From a checkpoint of a small mixture-of-experts model trained on Wikipedia: 284M tokens.
Below are experts of layer 7 (counted from 0) of a mixture-of-experts language model. Rows are named router (the router's row for the expert), up (a neuron's input weights, with its number) and show model dimensions 0-191. Each number is 500 + 40 x the weight over its row's rms, rounded and kept within 0 to 999. Numbers have three digits each.
After each expert's rows: "gets" lists some tokens that make up at least twice as much of what it gets as of all text. This comes from a sample of Wikipedia text that the model never trained on. Tokens count by the router's weight.

# expert 18
router:552493487550518521466539505491423481523476487488523451479499459464473451449455518454532521437539507471483511522520598515547559525517571504533425487576498427479435445538426476548522533518437532512541508529515508460453573544474525458594482459484459417571517563517515602497582542543427570503494491494485509471517501503447440509461499483502534489496513458550444486485516558439431486580536535563518493452491505469496491526531475541517426515585532500536519503574449544449438464491458461450470498499471541560490486509468498508464446489468477533462452541451515432482494536495521485533
up18:428503393477513468450606529474469527485574546461464528508493499520475511482478552475476471486503522557471501521561533484501547592457573483483432513434522452531485495496448506401472509529542471534547526503510466460500522484518528513550485516529540524574463500514461453501473498503468483478484449465516468510527486463507427494479566534508544556482518523540421514588604484504567501495415591574525522541521521449602523448509445514547530547466504502558513493536547500448472455472479489537440521451498511560510485543521517487574457518487500474449538465421575475511550506487493527527
up19:549464408517603539476480424479430507496470495492554527519508488464529512495512440457503608461401473518470480480476459463547521515495485476466390455498521502492442493476516415438448514475516549443451526518540497444450534525522486476460519498487498503503450529500540500458533483444509485447495500562538477492503432561512431443461510498583493500519479467522532594515535529482441482473518490500526462480547467501513547462457518457526563570533498479516457544510486477520469590551486429540514554537533544532419413481530465477488510539508528536533514453393495522479528492549443450516
up20:514543538547443534516548565473493518510487497417535470530532459523526499432561439501526508520449544475463513488514519485476571494517472500493458580466502498491510559463514506533475513539494486580473469524509516593413609459489410483491440472493529558564524503465469532430486501504472546520497531459541495467491517514583481417459482503510473489457497437449487415471524551503512494438515429541546510503478519493523534464547494500464485441508479619488543507518511541427507442493424560459482465515501448479592523499546458562496450496516530506468543508537530521558495474493417439431
up21:498514505487520508500515459491504566472499563464536451470441490465562536485474525495558462391584500447556515539486500452522539493502539467515538578601426470517458504469506600506521510450457524522511562516552455458463563532495504541615479556454517473466497480528494484489433512472533488483499571459533520547427478470492512483460574475522504530499580523477443448555575556472569492524465542507481436523559523511518509467535471514494475445563535399467552463518495531484524416468458514490490523478519544513464508551541581497514499540505458460517430483428476489541498503541487514504
gets: "\n", " his", "'", "==", "s", " as"

# expert 19
router:489502449500517473459504545476483449535468488487491482501462475470509415456419504504515600427467550525424520416470501471543543494524595466496448455569479455510474510496468486503472526465501521515553535438519435435468439525480477469494485470449536493522419547542445540453529476514439518473513593475501510473550514423486446572462469449460489518539506438516531482404453486493493487546569482548426483492578500432465520554491544503481464516496495516499505495539556513506464503507504461446546500495451484517525488518432587442509476441498514490464479467501391453519571537479498425484
up18:495443483503484570515512457558445546478437569504534470452545469444507540436465449493474574473529437549454543495535470494498521599469568495475561502527534488485446501502502472521507491525459507519463450492552518513487515498474501521566464497475463491532529409536497496478491517575524503484467559487539508495504486554510465462510526462395510522525495444521543459503507537538509538530502562515509535487504477522457498556496442445449538502452416503477566518458550498461377538473562531537512419498441435472574531491525583491506425562447524450527519470486425443434487529583517504517
up19:524518492457536436559475534496453508526449494468419525510486486544431474516558514547560475462466485504505485547467454547533469622536455435490468478480521572602508517434521525489472489486465504493476516479550431462529512453508490597449470511566444461459449480450551607513506462528407539413506507531503478536509415499511485486512423567483564492512494512479478460500523505470464561454535489499432543435440518526442476524575510470501547548549505510503491565510475474441474515519525461567446494507496555502442484443480529521526498481469526503469542519553499466495457500524488582476
up20:522491564464453463538518420439542486470487445526485516499525433426437544496506496522539519490511514570498549488594511482542511487539493529549535476432422525529483515470570502478458491474527451528547450494517359543475493474481451478554563459442451524533516455482460463513510492503508498552467528539468538472544515518457513541442436466450476522547537466525503519474467474561505489534484509466487505495565495541566505577410550507479467528499454545482453480508525512455505503552428485443479477472420479505450442440497491457500521439436492499591428449469478447509481570516484529420
up21:515524535513536513466528446451519481551517512558510548472480474509477541461498461570526484495426502513531432466538458479531519525513469452530485460498543530457464475613437496511499495577550481556432491482567478505470485526500480511479513507468529537575514462438518488499513490529445522480549518439495483523479480451480392475508514517412509516463428508526534554543529534497528456484474550531554431541530625516414469476464456520547490514506551385574531506494550502621540480501426466511485538498437475545500498518511510423553513535494532453485436499485501482508528496561476536438
gets: " a", "ed", " an", " one", " first", " A"

# expert 14
router:560478501488487561474496523498508482614465451534502513457565503523497487506498541522484517425403538482467451536507496479667539559506528408509528447505552520515520516426469506527527495486457504509501482505522470489494505490503436479529471437548529533504461528525542527450485523492383528511445541480496537501527503502447454490494516472488545550486563498537495509417489525493474464509500553592495487467486540530456562511542466563509503534549497541536468498512474547560414457503464449471475467586481514515518465557417592512445490486480493581465468436484472503504517473499505416546
up8:400449482418471484491576471563497526534480514500508476484624499471590429464514568503519469507439495493499460478459526490454453472531515368510559508547557498512449490529498485497525561514518486500495474540483556493534521493504449478474427561475543513498519542465492487488518545515568516551495520461466470451487583489472513523504549425513590482450470477509483476470521549479481472416429506452471552427457557470548499431521449442467490425535532500544519548496498456500463493418529553483482466500492505485532518546467475523487482441514479539512515427474488499560410533444496508525
up9:472534499582517532466519489546510523537478597514476522490500441508492539546462590492410531570476484440521536488451515555484500410596515477492526461525487531550501442461478547501467525523492544497494502417489457554453509486538574497475593453474501459425551517560514495492395553500544524522499506417512432515505536531479508481538451505463557603595492485532471520414526485500428453563528482573535494492519549454502551473501477514498502458578532522504495470499534465530408538455485512451477504532491486512509557477460478537499490436574488514468465489499524478467492534509506514488
up10:492529447498475517507576545484531446494441564436490496515532577502564460493477515609470554420538435541525451491550522566552573468508542492515565543516529490530465601484499536515562517499446542581455513519504571513491504499476449497510474468546553503505511514408509475510469511504402486544477479494552469519454516463531421464474448543512556545456512456539516522595467491565495534582434454549474541485495469463512467520549516553568521458541464487546544478517527534540492537500467509552470569455489497437481545523482451476502438486475460451522501466495520534511491567505515512534
up11:456475471500521503463498586533501560480454507486473522510423477452493538487430461475564545543582526488488480549532499514560553584478439515534565491473540587469522495459476567514554561549451470479581515478442511509500559447443481505536446436548476471527541497512473452466478470488518539523500456508519504546510488476460481545466457581525470449539529565495559498580475539472469482458448464451522558523452541526481564573496406567475510464547438511535494573455463509549475548544460531493533464521557523544504520530471557436537451514567448502507473482506468516495511433520498456500
gets: " |", " ", "0", ";", "3", "–"

# expert 22
router:491517527520470479507479515499470488607433488570525424481531533478433446500464510535479506459462498472462531474477490516545533521487448496487546473600484481517514529488454484508446484445469499532544437553506541401410483415432505527525414486459554492494474596534467519452496568529438540465414534516494537542560513493413476543491465461490499480464561448550578528445481520512403460486486525539507580471518524473465568528492547559542453511526555534537517470487511520450499482427441473541540486533507513462485451498452544509519486473505514453505481464496474536425481509526517444505
up39:506480473452556459537457467534511471499480441524492467480551484458417483456546550532490442529500531440537554460495465465447493510428517555501475458513498528440481482433497537510510449471519461567559500474431520465467551462480455473545510500502474473489467464462510501453524553462539471501547499511512482507531427567500505603460518519524412494455574464399506473520377546456493485507505554548524462525547487454592531549480478541481411482551496475475562504521580522517532473503514513486443553502464579551569559508554500476533490450451525470459495453550502484544533529449526486542
up40:534461418491580469452539470473474506482561492520488523524487472439474514579541560458588485543533528548462497523407462513486466533486517489512555481454567514482475495498537575508508453549457439509518479496495507538618513455455469497509557494577515476504443507525487454548533543479502479523512566488439491493532547543506525497508523523541457469519466430490530511489563512445514514451549478547466623541513541523512491588496423471499505495544527507469523513549560483454493484477514593517511436551501525457530438431508553454557472528526514506507449468411546491438530492413491476497
up41:442526507487522496545537558529428541539417507518508449507504483458491520524510558574535525522519424520507499455449505507497453478508512417464512514492498464553476590489476549570502520546432491485505465516478564523518550380467557471607479516488583425531517514493517526493463566508553470508539587532467467476479578497506450533468479531502486502526527516578480457512583538511494473488555514472570507537494541495421502518538574531503561494494475524551383493513554519442446496524471447552548446467488492473480436519467491533489485468525529457563537503504536479527471541487465471562
up42:469574467536413495426552568537522476538542461517527453471518485519496524505485545472480505487492479552525537513518493504484448425477488466405578458491488513446463538513537502481414474485472444436517526596495488432469533410510484550553492487518515477491503518508501506451518521509484478521512449437519503477510466517450453458462448592474577517452529461436559466504468472533410492495535472445487466472490514477529434479511516502575535441577466549526481463475499529478497520512480446565482490517495497502452410496585514563471419473510556467501431573456469454514527505539550422515
gets: "0", "2", "5", "4", "6", "3"

# expert 4
router:488508510490526504504465575477535501504476475523535457504553490514515490495465517541473533484426527450513538516531494519554512525476455528527483482478559489499516459447459484489451479513418513508485544497523500452407497494487471488473439441496488520521501604548455512482538595535498556456513541516415487515468512538439452571451441486537469533571519527610446504501590515388534488483536520565474497471446533515444486574532477520540402529562512518496473533532533550564483512469458492533482490581481544555559480547462529489449430495516417462464455472513484497469464425514521480423
up9:507507493478420440536506515498502487550513515433522523495414465492562560494510539474512483451485479527478551523464484520470479501507496509518565547500627481438469532477495489477427530465461561414497522509440472581456440473479446497470509410467527481470453499450457435527480516517480516586460505528497525500551485519516464470466538538512400449512546460461581487535542529471450485488524457476523524470441501543484443532603499514436556474497532528451497490507550540529433569483493554481414484604504536534550546477534505515519565566546497446533468486459456490492488515553504528494
up10:487511564554454498523475572502509497509488464487510506505498552537479502528465562521484519486453495513492549491502448513453529473486414469506545470570481535537572445539452566515532495512459452518435577525506507536436482505487481541515401502520449516544530513508471528402490440471511462487529382565504511556476551538524450539501537444472533442436461498476536483519408517412494433469496507556476488488517494566430503536502549473499490498461561497520510470540533523552514553453459562480492468554451555518489513496491503558553508513409516471405586476462489464459489529573438498522
up11:541494531459522540501468544445547521462494509473560522447583410477473435504449492496559486527469535468547467538450503415524438527555470497455471550502480481477465525422454546510435479494474536485523502515505513442448532508527443513557465513495457449511599483534533508495464537463518496465475485537496563580500498553526507480476520481497485496491505477482532493564488495431473583481412473555589530470495493472486524555477474529462468476571505469482528518507466496448552467471578481531489460573474576450482468461493487581495505469508528440660488536554547547491462548507489495539
up12:498480521463440521517495518490510522469536465476527447491508543474523429427511533482525422541569592459436533439484498544475501518530543551496502497549516518424519549525460491500446515500444486482562550463551481569532482547578457467553467503454512576495463473537445425566505491495530485491492541457517396555538524500513499525495469476532472518613506536506471470463403491579570433482448450519494477490488455491446469499530491498541488516609533478491522487476534563554499486503434529478430502487540485542449591463469467495514487469534464509487485574580526523531450479496457514493
gets: ".", ")", "%", ").", "5", "}"

# expert 24
router:540480442539511536483501527523430441503513483544539501463511490521553505372443573538508538528476546471478447560487548529519482530502528489512456486548552440507571521483430503484485531436496541521443416475552468526537478434487448513463471473543442470508511508500482531448539572520499561489491515471474551486597614506481480580464486455542480481482597488464526508477509484528507487523477444518420523445497478550477526565522492517534464466516524516453482440551504565526496466406467487506504503581462509516539537485487565443502510470443432530522457482463495573473430469469508476443
up10:530439525612505453470508470496488493537502489546581476461409473465492487417469497471509561460442547480512504526483471498530428556513407505470492486469502501456485468523502491475530470477429542517545514530526453508506499493457422529469539488495483452453501490510497516506422590456495585468592482486521473557514464562480532523466603519465498525466471550515551511450486501500539525484486584520460566574537506488521540478470497522442502418601485516484531534455564491451514564522548514572535471540509428510489551501453583498620493505538484511471510510546481475498527480475514494489
up11:518478446505492458463458514535458540453507411540590491474535469515504504525556515488522421455490530470478453507498539473512564477567546478518508502445494473514504521500489503567482436474451483460607508489537516514498408554489511481510504531537553551502465477493537434498468501466536460471508546493604529552628510494495506496423453477490445475491467500518492465459547460572537461486493500495458472463567501455482486510498532497574495472492463522433488460551575549559483457478532542501533569468469522459506610480470473554470386430520459475541494481499529499538483478572542443521
up12:485529539478482467481487477479481506520559481508489533457485491494483539447511579437526531476455467482512565451519458508505491541501491532542442512437547486526506491449418475542519527512551481578547443482510534504513480502524466525498562533538534498579497487502426480471573467522508504518500481484471539446525502542410423555462509493464536438456541542464484535537470448543510482487501564491409524576446574497432486511528497558514465557534491481559445544455509557497464532477542556463430455507485440581508513483539492525454465542442549350482458484446536551522523567517549487446
up13:500516533470508455437508493435512448559486468501488462489468505539505483500555466479388424507494558548492504447498464525496487507532466451521426486506492560506431497436473517520483546501517532576438547465499513439498520492426526414401560564489503434569462502499464492466526548492431510509496420568478540499440457513516527504488464451517499513431464520457521545476543529543479447483583486510483486543512524532443499468504492435559485440467510526493544462491503483429507544460469550469489510504559452522565452516509504504560518471531561528501518410464482548551474528570499569394
gets: " was", " to", " is", " that", " he", " it"

# expert 29
router:550506423480485575493533528453461481537446434522546459446530451472502486348479549488536537498468540450468477492574540433542515512513511504514512463501516514501448505504495543525562561562468485525417550503518528500473460451460446502531442461436533539531428518523512521518465516541466517482443562476489557439548487434505447507508469449508517510525567495513508565457504535440498449483439554555492524494452562486456513494547517499554469499491453492571516550556491500568482473469496484520539495493505543568522469521415498423508472409503452472454456477453451578483471488482521441466
up19:491467418450521567503499485511513521511533440539570561444457501478535481481521514495491508504566425419544539485531460493414483592484539484479550482560480482493494433531498511483551515537464457546438501457496495522510531445519540500511498560515460503468436489457491583496473406526528528516485611453545465481533521433466374512476472534467497474539495487457467498547586483508526521502511518554495495513512407525539497527492474483531517435525524459526494524483496470461529474436586453590498440501564554509507490443495514520508434480526477467535473554424512545504519489472582442500
up20:545432496496399540471483503483492511493517520431460469444476473499548470442471502550457545465470492489485535483504483468520447538481481506485547493450507474498502471507616509483592519582556527517522452481542584458456481484503494516437471549490418426465491477518444504538413539450572470481479542521460517472503504523455516485448470473522561462457509515450485499540460543578554539531440565473482521522412458462465512488510546492460440507513547457472487490483412529559466539598464446435475466500525543534549519477501497456463541495553493429483419427500505554516481499510543485459
up21:498492457546466453526500524498574489466530600478536471505479483581496558524465515526475554496502569545458437485492539528504562515580507450470479499471431552368507467538497516409566487498471526506514521532489492548462532487501503505548502522539440535501463536487476586493508518552434524486547579473464442456461515510522498473524550575554518480554458499496512522480501536464574520556516474437511469469489545467478413564541484427499481520583552537417438484528475457473514568449554488488482481469512479434485509572472492455535512452530517504526507492499477591519553490469485538449
up22:480462498415511487501564538470436426555500450483570499563475466584516452490554447490495467556475530511521448496495472510546503533520466537447491545485540534479570425510470477551497520579499510482547454502473518546516502486450451529494532527415542460591512489502542493444553467471426470511586503485489489479514554506489466500413425487545525531556486536489448518506573493412471440498451492477549439482431551500548510483498537503527510442498529506536447622466552544484518479490503484464573471490487541567503514543511537489475460540470504546521469523461603567489528509537476484504
gets: " with", " for", "ed", " by", "ing", " out"

# expert 2
router:541552451439490521479515578522434506472448487477615388444570523477461415441462538473480503488417540557434519478527493457581531519519470498544523440473524544503470470494493487563461539492444566512498480579531406473420563436457479521487477502510517478512540484505467545487466485544476474466406449504467559481516523459489517495451444497530431505489484560486446517530518531503528463573446556543535539500509523495484522482533502537513476499518572512525492544504483546558495455493439476521518522535472544546546452492464539444495534458451440508492450520439493441479515547496494450472
up17:486519499502461516461525483531523491506540432487502434461563535453509504448523522493478444433514501514495538504508504433510454512472486486505524474495435533526422490507556502514441503457499522553502467495545556496526509502483461478490434513509514539475519489507445504539367577348428463435575501506541516472526473467474491506496550458489448506485512437480520562491532440463453416443496547556487513515514526472477395509509491520487527437525500463474492527550492493464419524510482536515517420478570520534544493448532499519478547497529556475526503525436466626544463528415513573521
up18:495500569468504492449543478456434495434483451505513409509478531530441485503545519538525497551490481551583495500541494519519565461502455449535501466542581510476494471520489585456421542550556456497465548464444511537466522514493501508550526477513506470549470555509564486499491520522481459522513563508460556560442532523483425549588496539480466502535507476479490505480526490450517516509535496538452588524487549512538473529496393503493571575577450529486575416525488428503484505521515500557465504437478411475483490447505568510447489525520491489462535527601568493445570491526518490500
up19:452434467482448497466453453495437486528486506552490491437459527469457527491576482472556520525541471565376526460499476511477490508495505461522415487550504500460526518479455454531521492468499531480471477515528537459455446516448469557501476536450480429450471540462491501450482507526447557509510470489553499523504541465550559469543543469455476507514471472465588503535538476452551462441476514445463476500461470587472512520504506522566472527511525509476473472472524508529530520484470419588501537500434491555568511576415414544560464530551435516422495415502526450465492533494449514410
up20:519527484477522515447574452550486526472445575450536503580552490504545500486523442510485420496552468492481492426466556458602499489522557462529494452477548585527563479506518517548452522493552493580492522559490570529459552499547531454498483508559473517539449534494468560553565521491543561552472529543494506495453503463537553467493490538550463496557460600476499474500490538485524498480484494563504447462561529412537448589482532543520529542570551582476502549484490565527455495446487442470423491494438500452470490501475465463522470536530479491463512457544469504475504498457442484493
gets: "\n", " Cup", " World", " University", " League", " School"

# expert 7
router:566584462533536566478505549414467533494480463430541455480489485459500500517480517454483567477479530436446503531549554485499536454537495437461538491511470496517474506442522482475520545541493520521516480509539501475475528454528493552561465518532476407490474568548571516492508503500452472475446497441473553487467502391463498522485461469492491546525547531595489502530534539441468526486503365496508490459540494554482509483471539512515510551555587515539410525528444568513497490439459436458556483549456561444479462531515539502522459431500469558488533520516468485493524567396509490499
up9:417499487490483491493524445475546560543518497573531551528500454491492455508449399488422570462449521517485504546547492521564510441422484483545495568576544516491511531469550530488526536489529506508570545480466498466525555459484489515469467476561516487503473498576498572548454529492511503546458419557510489492465471506500485459486487490519444529459533618538542469501443543559584454502432436484546561458528551532560480466512531454494442535438513483554463526459523450479458518459486456470473503527528477501529503574501482518436476497563466576493487426536519569459447497535540472498
up10:460485537513482501484493537500567510389516405498554597479631439511535493459488525493501511519486529486516500519501459502522543526448412466523548506550474510545548446424506417482539441508497532498507517485464515489455465505498430460469468518468536507431539430512508512474537522510473511502613479475461521483509500539511450452544448558488551585455527484510476444467523531555505564515549462497468501539428554524528495532437553481537548462463473484506564518469479467517523459462533590558535480532507547501545464453512533536451483532529436552524535566434479440491523542507483482466
up11:489518520550567509484466467503462460487410422523542472510525464521484519533606483451537526500517498583538498473542557501513516472471443541498587585459469532553444489496559488437543483497512511499542489465442514490523489495500463434476523458487435495476507496510525444449522520515484587453487477492529600534432451480483436572504502496542513563454520478500489498495528604568511539462514532508530535460477476465500500549532568509513488476492501497453490474509494460538481484466429437565484593522476547474401472479456525523493463401465459466522515469481485498429516592446466508438
up12:510495470433507544467450542476505573517424527464559573465454465475502493513536520607506567502484523518444490488521499486555527534510488519570483532524559548391530557446503524474486480472548567439509545496509502535595509484505429538505517421498494520520526560441527574487472484467533463477515531443473536457512427493461542496518531411518458514536487577513566454583520530472503475512481529481514539444513453519450472498459496562489483550499498556506440501517501531468438511513518498576510480500526484486404434425439444514485524454467533453466452534580450491484509491448513551486
gets: " the", " of", " in", " on", " for", " to"

# expert 6
router:471560477475518554553424584470474514541445474551550491457513577492478508455527525518516530493514555506409458483515584506496553492477505539513530474480515496446444499507462543507441547481488525509508457515516473496459548472504521478502475488520496502518468591517472553477458500512445540517489495454473447576533532347451460569461462442464424530525584498551464503450537517498454522482476489531502487536538569566449452460518463576529417499508534511449483456515457524501464510473484481524529461572517512549502530520453589462501504466459529492506499443455423495481546438471508405472
up6:461536517471473503394579525492546525539531470483409401509499543524468478500515573505492516530459544546485447486457488509585481499483400430526604463479446513589518464485510469465394525464494517485385496519491443478538516572538462507477452498491508477558490484514511523458581522472496529532486453551465492529576521485501556467463481524515508463497522599487511450449501536504536448500500502479573484535473471518553500470551560506526570507497503489507546470518525507495446448474482589532481515543481470547525537531529555418491525464520499551466562517470507531529487520491479572483
up7:526445522464592449461432500494575484567499457504446507422512447545507484549577484472519500513440513474495499501520500427515489497483589458428469497479553552442467487425569537546439486547448492509538510507498543536529429501531507509535460465457545476578514451513496501495451488496498443482522494494514448482520517458611540546534574561474485515527492482491507485476496518477402500551526420461444407459446469509412538438498500490535478494566449527544451467432492575492445475485527492499470533564468541506494531454592537510529472485506494510502464500493516534495559511479538495450
up8:423510557465525526570483540518537436494512509489438520552438492519487530477497494448466539469479472454477492524528588540513589418471446517439521421519490458512458558393533435452488543412460476432457476492473526457493542573490512511494518561527507529492453520455484526537546555486513529446445575423540441462510480505439470567459504455484495528470528528523470442478419455465493440556454522468471505491506429537467468495482503507519507505495468585466472489524526509464504487486601454503483470500515475507454444535550498437411428480516545534506475478535500503526508510557464473478
up9:526427490488482502502457525368452465559445444480503471451546515516485498430549467460543518476500505557507486515529506506435551529464494526527442530432447533468510527488414500545525519509543528478494570478503523465541575509528540508512458498512456466476528538441415464531466483510499568540506547555499429472544554498466503548533430486500531543491524529506514525503494581545512558471492518496555499443547456577428446464575481503500485491523476493572525516494496493456439561441434475506517508498523463476572493500478570465465540531451571545566600515488479441484440534496519422500
gets: "6", "7", "5", "8", "9", "0"

# expert 26
router:533587514471505501469479549458473567511440431510575480441549537484438443494512529535490508440477518495500505484595479518530498494526540471448549445582527433489515452456422519515490479527449483544465533516544464467466484514505528479507467494459419482467513481521469594462471517522440510506437526484443505501547521501461441561408425507490479492530549535597427504469533530454464514569510477512514573520506539532482534515543510531508437486513537564472448505529456467576490488518454477458488484536455453587547483529480498441470483458490518501509540521458444518430524576522509409446
up12:516568460518424488518557556542521561562524452439490484530515487437580458492462500461587462523509490523512498482565485535549477488468476479503523569463495571554532504486538519540535525474546450526521503523538531481410567472556493447470492550529469568556486550483577438541526495507584507537435566525485514511475535470486504560497504477524473514468513465560478487509562484494435476533507466468466509513485482514477541589449532471502453442537522559543503499481436487569511408564485436619498519458535458515485513482498450449482426494520431510438572516458501466491502540545509490504
up13:464514481433485456440496503513393484468527546468473523488455466430524543517518488519456467514463534492449492470472514556485466475446529498435566520488477503465480417465558498516536522461511531468569450465444499476557498424522539579446529548476483502487464521534484519566501521482478432501419440520493498475483489471462477424495482445527509446417477570515513560560531574473494513480547553472486517442537514432524525545527508487497539546464438482554554491567487472533435510426511454429509509482460509505538483462463526514468592542418444467444462454536497539562493529499578507442
up14:485425519459441441439463573478470455420505445518515424464536512494504474493478486508508511469444565469478507536503520501482487527520422550550486490502507514519513515425477535543467566483532518532571510524510450556466452478540514456517531440461498487435501468529474631500461496439524473513548482582382508447548491551539466521480455496490534530548517475508479483473508538423449494480522491490449531552457521492511433513561433519516497450473476522452529511545426498541481501525563484445462489555509522570501513468538474502442426545429429515532604493490487533505557553460522529472
up15:504473509536528460570414512566570561445506567535445494462493491531439415514542446512524503533458462474519541500494467456490551500447517528548504472523466528472433524509392588479536508523462483514540452482506508492559473470516440487456533468463478505491433465515510531482502571480485535448465468537558552457542528489522504538530508437554494503565502453491483417516505560500528477492461448528522551444460561532518474551480584566507566511533457482518531495492521489568521468515575521457459458495484489552562544542536495523467626442460460547533506492478542455456458483425507513471
gets: " A", "N", " S", "S", " C", " W"

# expert 11
router:480518515513489467507547501445447466569484473483548456451535475424427485490515511504522574397519473426481524526490468417554522477518496510458524476545595460450467493531515505541499493494485504585481453537506482468469460473490489456473470429471514475461512554481423516463511552521548546574463500483511541453572510464489373501480478421490522512484565486571472511507531522487423541490476482506437507489510477443500453534544468549542479500503510590533441427511509528497438495472408440465532409536493490494480510512514535439516497503477465451489446450482505538511475530395535478455
up3:528448530487459496498485459416452551494469472549518451501459538528465496493478494474535425491520569524474495503478510512561477525526490514472499525495459534485480558594558511514520516453561503539456552528565493528446564414510485531484416514517481520442430426466443509547416507453521550510486502553606498539494434557515481570485532502557487514557475514421575544473552511551499491499516452449464549560559476493423473567478515567515468543499466484464461553461478476468499493457483509434559431527540473541424482540450488496463498526503533488470467460525425474469493583499481475490
up4:450487524458537454453534465490477578520505529510451509481545491503466516433490529484459499497492453471483524517549506431470501510501474618561454483560489494532517484515475449518511478512446447468530433430451479497506445536524474500505496518447499468542502478493411464591498497494466495549516537533528494489519515551490447489531553533486499552494470514548454515532497477496492489498476484484579476598526523444397449461486431481513431520470451401486472541439538464531512559418477460575473443486486564478544465579468549526485533461555516450503534445442462535482579513430548418516
up5:460482563448436487605521489559511476453490521493525444463476531452477541492492544462535454486524481472516480532475518455486516464535564490484486480495556483493506509564557516491504523540514529519465512448516474500483546579573544510528460469463478461493519510556481546485417514529515520493499482437482604526541512547481480471474585506383545474451490468454496530495484562546490585544510423494451575498531500483528561503540522545455480451468481398497489496485489548523394545447529558533521519445425517562541519433476504449519475498464556488434464497508551474552577528484552543505
up6:533489527465459484512443612490483544510476490489411479480459481527446446540508487456431458467561418538543430547469495517461519558522464461496389510469531477506558486480580502582543539519511535484497456502516445495475501484497517396505529514511500537516489529519485457451537530507471515542490410536510489480477540485512449430470549535518539532490481525540472449528471489502511516497502491521462547485495487587476530505497447551495450532489528540476470523511574560442567433491523480557481437474457616477504538473431500518386442534518506532479420522459522568485507447494505517545
gets: "\n", "==", " In", "===", "In", " The"

# expert 17
router:566572467544553512440500502492493534486462450496511487477546446522493461475473591471554523419408529526503542535476481477590571512525499541491565479549535461457498487509472440477450514530450471492490457509490473488467499434496466486475485471518467497500418456558509538509462504528510534454431549474427516450528484474487455519480395468525466532499512501485475517494558562489489457563508429514466448483557504510489510485459486620545415541503569426509479530546472555476468457401489464449508446463460539523539566482434535499433471484462538471449516503449527545495473529500531454529
up10:472603507573592440479444430492490443459472525477487487456498492536511492457443489517502529500486434511449445545479442554502445444506518468465598575489548517452498519423486542539544466567458476535515440472451469465474494515533500482464558493558461482506549484525519544497525510508426494514504441502555471475534535498467484533535459444560489547479459454503504531517477521465474534470528547474554516503467477503502554622593511566475485446517488453451516475435476476544511548480438465463480559512467512433586496480439506545487468566479471442525467533546507561469537523488528486449
up11:550447465455432500509491444463532558513488493493404430486428459509501529458562525442543527512425536552562493502479537552511512521544512538477530482509516511512523468510554470543447470447502476515497454567456486530462527544418444477535535466539532482469553584503446472481551493409576492455528540469485482442492478514467524492475525475529493496489481547483617480539522489563471445475539436518482487489550536569486507443403493517493472617514539538527534532489503499483531542448431529434540445556491553469507585514510468523518467446483508537420507532496498487504552530494474471458
up12:532541561553549561533521509489550465445497442461533520491596481506530465506565511523493511493526488483541378452510544476435519455472513560560527510507474479524472501471511518468460529505491507591568462519519563413452481448447470511440536508520506520443463478500454477445473510539520486467564591534475511461480526424506480466488466477496516509474418500428517506497442447549438533555558462502568487486495542490502432573498495530457495533549493499523482410582527470427486460431461473545471512538502542455499513591512489534566528495525513425541512505515513436518551482528510453497
up13:533441473467594538542484570509449512485498467461559425552519533534517481579498495566448536501466538534433486512513451535535509477564537519466537475504498509463502480501516521518444448522537514484537519524457543516528534468497470479442496594523458467473481457478437473414498492511553524505488572507496492519546512488485511474408405477527431457472499447524493463487555592529491472474493493540481536528499549534491507434517419441435469385449509475551487467583509503496472497491506511499462517524464490484478469556539499465485551496447583575487508434461439488486522462405496476587
gets: "0", "9", "7", "6", "2", "1"

# expert 21
router:473534445553495543537494533479444547516465428518524520465530471455447484455459523486496501449423495475386472515590523460541528524464527431541473447483548434527506465460479522487485506469474521482549499505621436494507477493472526542515458395429474515530430532470515504500493529598474493514497565526519483517495533459446516546493470485516463501482548502586549530480533542464462548508477487522519546542522562580451486556511469559486477541485582457538429542563560489558471473525492437455470481484488527508521505528433529484544540509483447492474483451520411541433514519449494489456
up4:495550531499411571492538503441601512402503495482495504470498540508487523498481613477459500520505504523456410578520507476578479531477451456546525550465468442435424487616483524521516404463531543480488452479478506492475523460482520554476528512527493480483516434544509493505488553438494487546531527514503481462533546493527518549529462512451532497484489516533508487553547531531509537491547452443504443533416506525539556516551474489437595482463522458576487445499497537499447500453412511508574458555521562448482513498548561450475472496477463509447555471549474530521513484529493471516
up5:531518504563465520482468479436444509496559473455501489486532515470513475466473528504538502529505422470502519487562471510513494482531517510519456465507540512535494457498486484509444459449563512517537497439513497484486432513497522557422483574538488542482500542524491477463475443509498578505488544515492463471454568512410540493478454603420482516546576533414483478501545488475553449535455543520460544464549524501485442527484526543471527551513505475475536570455598468459482521438413547514457526558412534571497496475467446562509446462479556436478468402551464497446541523468449493576
up6:537499513491496450425510535516519543486516512485517579507463497472487546477465534524563483520459489493526509388493448403515422517504555457511476512550455544447497479466548547511502526428456431383526471529546549501485571470464512535543504492484492508483538526627478549513527406501508519462470513463440501524466523519486536414525449460584480460489492541527501455470503505462529548530508530476536582521554456603483514506538423499480476573581492526530457511507484528429518445489449411481443486449500487458521527504513510529530534478522503520460500444477561450511479481533515475496
up7:506488514505475596528540561543442485521517414517548528507476466437509483503485460494500520510519478430511505479462496535487519484523462514498557466449536505522478552475437406471514519521576507562571542393526429511502447454572463549451529414457505486429543508444504483466421536525543516511464556552492504510400544449466477526501468475509468534551505475532482496503536501536553458464504527569502490633496482554451498533517472523456529429473506534527453502465561478462516441480436513504434529503535480550470607508436509500450489442503520448476477485531513449482523486472531487497
gets: " (", ":", " \"", "°", "′", " $"